python train.py --num_hidden_layers=8 --n_experts=256 --d_shared_expert=64 --moe_layers=[0, 1, 2, 3, 4, 5, 6, 7] --router_score="sigmoid" --routed_scale=2.83 --router_bias=true --shared_expert_gate=true --lr_router=0.000941 --tie_word_embeddings="early" --batch_tokens=65536 --train_tokens=682300000
Below are experts of layer 3 (counted from 0) of a mixture-of-experts language model. Rows are named router (the router's row for the expert), gate (a neuron's input weights, with its number), up (a neuron's input weights, with its number), down (a neuron's output weights, with its number) and show model dimensions 0-191. Each number is 128 + 32 x the weight over its row's rms, rounded and kept within 0 to 255. Numbers have three digits each.
After each expert's rows: "comes before" lists some tokens at least twice as common just after its tokens as in all text; "mostly gets" lists some tokens that are sent to it at least half of the time. This comes from a sample of Wikipedia text that the model never trained on. Tokens count by the router's weight.

# expert 163
router:134126151187147111123143098200137134163115079020104133151148178133154147116108144102051104118147137163066121120048178092059071092121124115121156102083137114129106133071066112156146122135134088130143140154130135085111146160078147094134149163099067133072093120099124168142109118225073170086098051148120145137098167123161095148146132143117098103076162089110159107100142129113182160149192131151149162121142136188146078139137144125159101151124087133180060141110130128128156169134132162108132151135131138122105109180115116064170166092110095126156117138163125110140135118108116115068
gate0:109102080112094153115208151098106163166137206113102129107182145168173112080108113115154083104174179161154114081147090100113141117093123136159122111158157146140139081164149136129102123116129138105107145155148206085126102059026099155148125098095130112158106181136176150069112138135146176137154158125168107161122092164113107093061123115173124100091176124165131111139147182086107145118104109125150113124120156071125118158141131114130170068110107094115118144087073136140096095067099112149128131078076101068097053108103161152136132071126202162150116137125119130090178179116161111133
up0:065144146117132153108132167109135156089144105169177140138150153075174072184111065130107118117138129149141108173159103130147154153184126152129113113157061145097125131103143144101138068138125085141129131116109124181153182145152118110156103097071098156123155174100106107081178186140064113156135150135073115141142167067103068111182173164138092132103110130134098111109134186172152059124131125165128079181151107183160151113197097090122157136171110110149101147170166113174141176098102110124125125121101090103140097106186187177070203140127124119129154125113139119100183145043122099155
down0:108128112133110130115221107073171181131175172134179173111161037127131108110142106143174157127134157076187092200139147139150133119120118073078121121118121162030099131172147152108160137163122153110084096110168100102105070050130129143112121107124144140110136111169130157136127110089119131119079168105121080131079119096174144128106177185156159137152122179090120134115141097158046118094123120125133159181152112066114098125185105172133111068120146100111087111102122137172130123135124078127080077090146154106144188077153115115090127195133106144111101122135078121091112145140162142103
comes before: " ", " new", " member", " few", " number", " small"
mostly gets: " a", " another", " an", "American", "year", " every"

# expert 85
router:144164090168130085118169094127137156135157154119176120126176094089114072121132149076076181097148148127099106154123143112090083142143151128124129138114111152100116168148125134152131090152134163140167169119108145205125151103063175087161135136150115139134137122129101153124124068211050111144140071083153111093120181136122116175093131128096109134118073106098113147057124133144173079159128109111156190159098155143114134187123116144149150143176180160182137108090166149152129033095120168097115176104136126192123124186113098114115037127074108066123188100142104095177130107136147141105
gate0:195119130075185144147099154148148150138132150125089155183125106088160076093099109098067115161127105149146101143116107115069126122143127180186128170065132143130140137142091089123155122072167116103157122147129156159103112117083067093188097178091121113103088136096098163104054111146062104129127114105139130141123090107166151131137151070161092112091105173076110120109073150127136117091140157134127149175125121121131109185058143145166168133159160206198138111149182179104161063147123134149137129134134128202145137137111082106125110149147157115039178078139159156113085094135111154096
up0:093162197162085116112088161113164143116089109115143142085129158123076206169177177136104162093103093109141109134133136102085058094153171125112128089156091143133179133166124142091090183146192166197171145168159147149145119126096054113111110122137137160101105150172158110163137155116118117117152103146111099091098118090130110083134107129098067154054070113132150115143128075139112118056092154056165140099169112203088134110110136123148089131114151063132123185109186093154168126149164171159108163157114142156155116140143179140132147183149095106164124180104078123104125153107129148152
down0:130081150181134076108151154112138103184079141048120146135130104126100131136166109102155111129095148159139168158116081087066143147138164144157139092152088090170118104179093047122169096178160189130115164140125160123109106129100060146153141169154137107098145087166170133156119119140173163136101069145230100125086146121085139125090139090136074121115123122106149110173108135136160169144162109135088157099114143132133194091123128109118147104146118130163158070160108121108087123137091165151138182100126164192106164149136060124176133115165125106135106034090075154106107072132110067128
comes before: " |", " (", " Albums", ":", " hold", " votes"
mostly gets: " Turnout", " Candidate", " Conservative", " Albums", " Majority", " FW"

# expert 152
router:119143090131161143107118147159109144137143133069185156133236126120113096153119147142119113118141068131144117162068239149089092107147084130124147075136122074086182135092083111182120128131153127123088066094111137109116108142103158113123110110165147116095109157124138161133067101152139072050159102160144106169087143132187090180112132058088136118100171179066134129156110100122091163178156158159168148128188118132138097137082098150134118180116154079139104112099112164148109124144103187150111161081158168101149103068133125129094163168167144109129097063098123143122133128126110108084
gate0:175145097094113158119169136148136111088203073113169118074089139134170066050121157137147143104097129104144118100112177102138151061169092169154113116079196044157134183089105147129056131159107146124110128138116118152136119135170189124192116123170160137124110151086103107167174157107145120045159108142117136109106122205164141164150142089116102138107182118068164120117090125110081123088150115196113129112171090135165142124146139191145127126161140157091123140145121190089100128114088146149101080164191130165137119121049137083112117116113133103113131105083092158138135114158166144130
up0:161095068150090164133136146110118125114166158106184099119133138113172127109162126078156126190122124116084187112101152046046175119142082112155098158157094162169153115122118144136158099099081183171138124167171164161166124109085144176153101205137167086120144138113090100058148182163126106113158155112124106124100126160173068133095104151160169128084148119083143122145169171141144169137144144119098094095074082127163112103112142140165162111113091106096130162148148164097175084143075182115145090100135135120054147098107156103165154147058080163122072176107115135113108157149158143124
down0:110148105122151127093120108087137151158153137087110059102112125195152093120102133121166107102124106121175141118152154096096079156152130163150124110091159156109150155093075085097082140078187145149098109168149131085101101150120133133163089090118184153091123182196072133122121183101128091094159170077092073139102133101177090109147149174054125083116137133135099142082094124149124119151145119131176171114158196188124153124134154154134099173085124102095137151089104116161174160095131167166158090150131156102181166154072141132081185154131102130095055088103139143085151151209076132140
comes before: "0", "5", "9", "–", "8", "7"
mostly gets: " six", " four", " five", " seven", " eight", " nine"

# expert 63
router:101122068161210074114094087201090109101081095059182077099170150085134147118066116093047152123188174081127099158021148145064132168136112114103098136150164125140120127117095185144107121138159115148131085101150167200121149118116161174162107121138156176085098129145081181125095118131161129090171114107105164131108095128076095158143179149108160133117131157165138137121119129185180138144125153146143170089097041111151131145121110147138120127124140119121094156111136127145132078152139127160162123062132153177111133145174159102083093153182125123138163128154148129118141120139148107154
gate0:098086066205141107123122118101110137126111130141129079120135144115173163148101099034103136179203121117152085180082098126124111123108146097105126168157158082124182093158131146134119102101146150166103077159089079123081109130115162130097081123139190124142090162136114188173098112091156090092110091147133087127158093172118081090145149080139135189066146167134131091141147158135170132151128105167167135156142090141189114187163141145121201068166152131151134143124182124123094108170127106104148116127171125185091141139147118092102097164188148096144129175153105148055102084175086129122
up0:099117127080150129131161122122133101111145138126176147111104154130094141118103174079133131092176055135137110117147155138098119094099023138153143103084128100117132197170085118158103183102165157164104094103135120129105133108105128111136117043103122082113112116117082121175141164124202106129135104192175143120115110074113075109133103109163153097089202141183127161107091162173099183191118119162124154110186107120104133092070151132151125181088132154122092085091151131121143147114228157137159056137121143134149054154123158114102083157147133144131174093144157144091087135100080119110
down0:108149061154137125148121140167088057172131150175142146145158107101132138138090135133167155145132135159082121165069150086102119057202161122055113216152126152162087092118127108111170124114112147029180110142146133062128183093140118144117178069094085141100152148101110122148139142146136096105160158136169099105082130149110128128094120205181116134088126126113144136132097140114122144122150116161110101093211124176120181118151139108075132086125192086102158168088182130100106068145127127097141115201104098142181165153175150130164151163145115115141124143087134121089114113145165114115
comes before: "\n", "|", ":", " species", " Genus", " a"
mostly gets: " Genus", " Animali", "Species", "inomial", " Synonyms", " genus"

# expert 27
router:080140147137165138142117084141123158147154074132120189104225081093208107112147171132078188145194139133126099177138151118086112088124101106163134124147060130120132132157116157179152100140092104149122140095112121113133116118113117085115178144176152139141106125146139096190113096151077112128134082123194108092072126125177095184098139116086099132104173140078086104129116061118114177112146147111146109152154153096144085128119091178154135161114160127115093116077212136130087165107095175121139154132127135155096068107111126117081136141132109155188197059172171164184102113102117146105
gate0:125144144119172131124114175139159136141121179163099191163114116096088091133075087120133111125187172116158120137145189115157087107160181132103150085080069159126152131114072167064118140140154134128124170122171156131119127102091142179169125130096105073094119131137134179125047080185091144158129107127153111149143179186145129064101092090085100088126140153179164136065115100171183106017192100108143130121055099135119160120146115137127159170139157100141147093108082182144137173061142137122124115134150097117114141116136179100131133160133114131110085085124127094138150154083173164154
up0:067123074143122072113154123113119149087150101101168104075114093127150103148104134130121126097111125113135142153118083084134152123151156087149128149171194137116094124100120150134153114169045144140123113110134117103179083142162136167112107140153193175129105133110109150113150228097149121096119133162164129099164184196102126122147108175125157131083117131045103199144136109148137116130169150171122142094160098150139086079125060200061198084110167094097090111141168132138176113130091108151089144074159136094081116180086141164077113128174135097146114167048093124159137103122122147141
down0:084095086095143093151150099139097123109127174227146095103117113117083132125089130153162116084155081118135102198179105107114099129123092134190117128124126099095135117134161187159096154170086099146131113104119162133180107116183078088076136158109124149130129124116121158149187123097132068132133158056190154119151125139112083124150126185123152111149141126074116152163159138147137156123125134185158108157136137158161107116184078223068120081152190099106098083080151104068160093212135149123080106160163183114093109119149194157085101140130148109138133145118142148140118070105150130129
comes before: ",", "'", ".", " and", " (", " was"
mostly gets: " Harry", " Peter", " Gregory", " Ahmed", " George", " Lee"

# expert 221
router:132167142205116140119115117154121176155119114097160102136142145106163162148098124067068191149152131147109134192132132164080134167146145066117206118116125134096180222134116173142131098151153071114087160101171132137101177116071113122127148135122122140085127108164120185130133093182110083113107079114119086118105157155106106140083120112075110155114101073123096115068041145195122160155194109156141193140088082170136116161193132147145105170143190125151127143110142140096139157090107125099138106114170138166113079117105087082104102124096094092090141140121169142128136068097136150147
gate0:123154074169098116193152181186126163150092109141138151164077082104138147117129098099125088058153122175091145124161148142166144165156128108133100076169130131113159157124143154171145108146110091146142150151092114153150160104146157067127104168050130122139137174130143151111103095093119091116130091152151089119142149136135100115096091136161080121143128158134091076107128100150156073092069144073131156133154123138134140193115119116072145216180128145165164160099104154103099185088119145199130104083112110109174170119129204077057099092147144068099112109171139149110103175164115197132
up0:128136155099172139082156127084237125107199145110149176126078152102058140136123131173136118115098121151147161117056113156109096082138093095127102158096109094173082161157131147138172189115111179082139094125155144095092142178150132155146124154106122144107095133160153169095107100115193145120159134173093177118143132079110152154139132152146133154160145123117148194148147164134140188169132087120145109129158104112064148129110111086100097129103126121161112168104140137201131118129165066172143115030174073087134111168066105045122130147160147147093108089117096121090107088133143104127
down0:125087133137134065094115141139132152093046177141066101078176114106099126091169150131123120093112151095153111161095167105131103113100198078094099083134141162095082103139084110150123200153132127124174123108174124090113112139127135163186164157146135152052080106105186087140143135108133179150137163095133079138111142159115110136156145133079205155146152077116102162086127173118102154205161175201160078134116130128107122116060113199156115128114122121117082163155137079126067166126173101178135144051149141088155116134107125142162109112129160138140125128108100143058147122124137118162
comes before: " |", ";", " (", ")", " /", " Racing"
mostly gets: " ENG", " FRA", " AUS", " BRA", " GER", " SWE"

# expert 126
router:114120101126126133087098110188120169135130103123170176077181188112153114131152160136106138099156063160141070231103199141097071098116149084138157119170112098093178156146152123204133070143125087146116082054121147146127189142152148111131190134168132126115129151111101147136132088159107117066150072151161100125084132142150145216129154125066040146159189131114132110103109130126125142164106146171150123097143105138142109135169062148077132123127138152157137156150086147170121107123078148124115104154156127129129165071156107146117089136191112081165131142109117183148094144100113128147
gate0:130160184139106124172126097162132203148154165152101106145090194126158100139184128157065132112127138067065129093108132142149117163087114156116117097113131092128152154151125157108082090129135128128113103088139096124163142164006116148069123106182112125166182086170125080140166162102168156122165127157176162144112164164121101154082063138085069098184107114126095082079135102111174125154144123144118171141119115171147141143106156144129085145162147163071091108149111111099143092131054156132164091098089096142178142102108133142158206101122119157167120176098116095170137111089125140092
up0:067141134193095138125101091125134192130114130130129066115143156126164136100109106113146129152090119127116156136127102095096176059179129140111099111135169138158147115148101135074151108146128209183115131166136112142116131121179104154134167216128107169103121216101125091087186123170116085175144166105137079116096064137110118156145143129121173141138123129068108080109090161096134149122155088062141082123072135088136113144159105152094112071153114195112113120150075156132149121110142130114134164089119127131130152146145108088082073105122179049180141088116152101166067154127193159077
down0:123114083130096106101207143137120097141105161112062140104135076131178136130138128154133103160161109081112121132130199144095142091101111158126156088079117142177158129065123105101214159092116154164134166141130120115160106154140119131174145091103195141146157158117184167104087117076083095130130174055132091095121109155182099142112139072126144166077076170135173181159106121186116153106199223142167071119095130126112043139135126134187166129129101106125136132116131131124170127100116175136112139134138130080145111123094063089102155136118153099144165123135147070098139106138107098074
comes before: "0", "5", "4", "9", "6", "3"
mostly gets: " III", " GT", "II", " Prix", "IV", " II"

# expert 14
router:104137174167085149160111095129112190122094134037144126114171095092138133161193163092058135157123163135146071215139129165105138128144150099137174157086160136059135169097133209146137093134124120154098087115162122127089176107076117148171133153152117142120124108169142132093120118224110102128154101129158116094113139096135109150162176094131130072138139134167090098080091159177154117179177105134142183111109095197110128182179141143151102144148133126122072165100168169118108142153129129105153128056129157178101100081118107113074128143125106124110114135133173096121135132153211119146
gate0:144158082178145147143112060085131167164128174125121065115133090181152148148160133123145091142170140119117117175140197138117169065132114136120073113173152098119162168124117174133105157166152157114126103116163142063098103131073186170122103140124165100097162191095146107127121143141157043153155152182167123098051151125174173148036117128130138159107146069123116105112069140171057096171115159144175127105129068160121125171137169108142089153147149155127095132147136130111130095112120082067113135091135163095124159105111140086091100094086169132113092107145170160133075125113131154078
up0:121108137138148137148106118113147158174147103119133118090153185093119138130178083082152069121178138100090144086112138186118101168149079165150113077049091074175124100146129094176193163139137148103092126158126084122113115136101151116125109138123145129152099132138159172155147091127071103166102079106128140160215158094076135115169150088081099092101172115103120055111171122177138140148103110095175119175123180078143133119090181101127111109129120132127188103084096112084090113160137155068155131165113145122130182089098131192117099131173097135090158157163090052112140096152159171178
down0:125158144149140111168130196120132144164127139122159117150178126139086102079081143129155073142207171094148143162173183158201138164113162186150137131162136119047188101108128090110115165136132115097160097124156154078138084137180180150123194078063115138103067124155131158069118150143096174130135068171079103065074052080138146124156143110122095137124155116121096121144138136163133124161148098076080106091201146155110164125174090124148143097135133094143116098086087139116124088145118158164120116142087114146155137131133187084131158120184113081114136105146111110187171138125143150123
comes before: " |", "N", "E", ";", "S", "C"
mostly gets: " ENG", " FRA", " AUS", " FW", " BRA", " DF"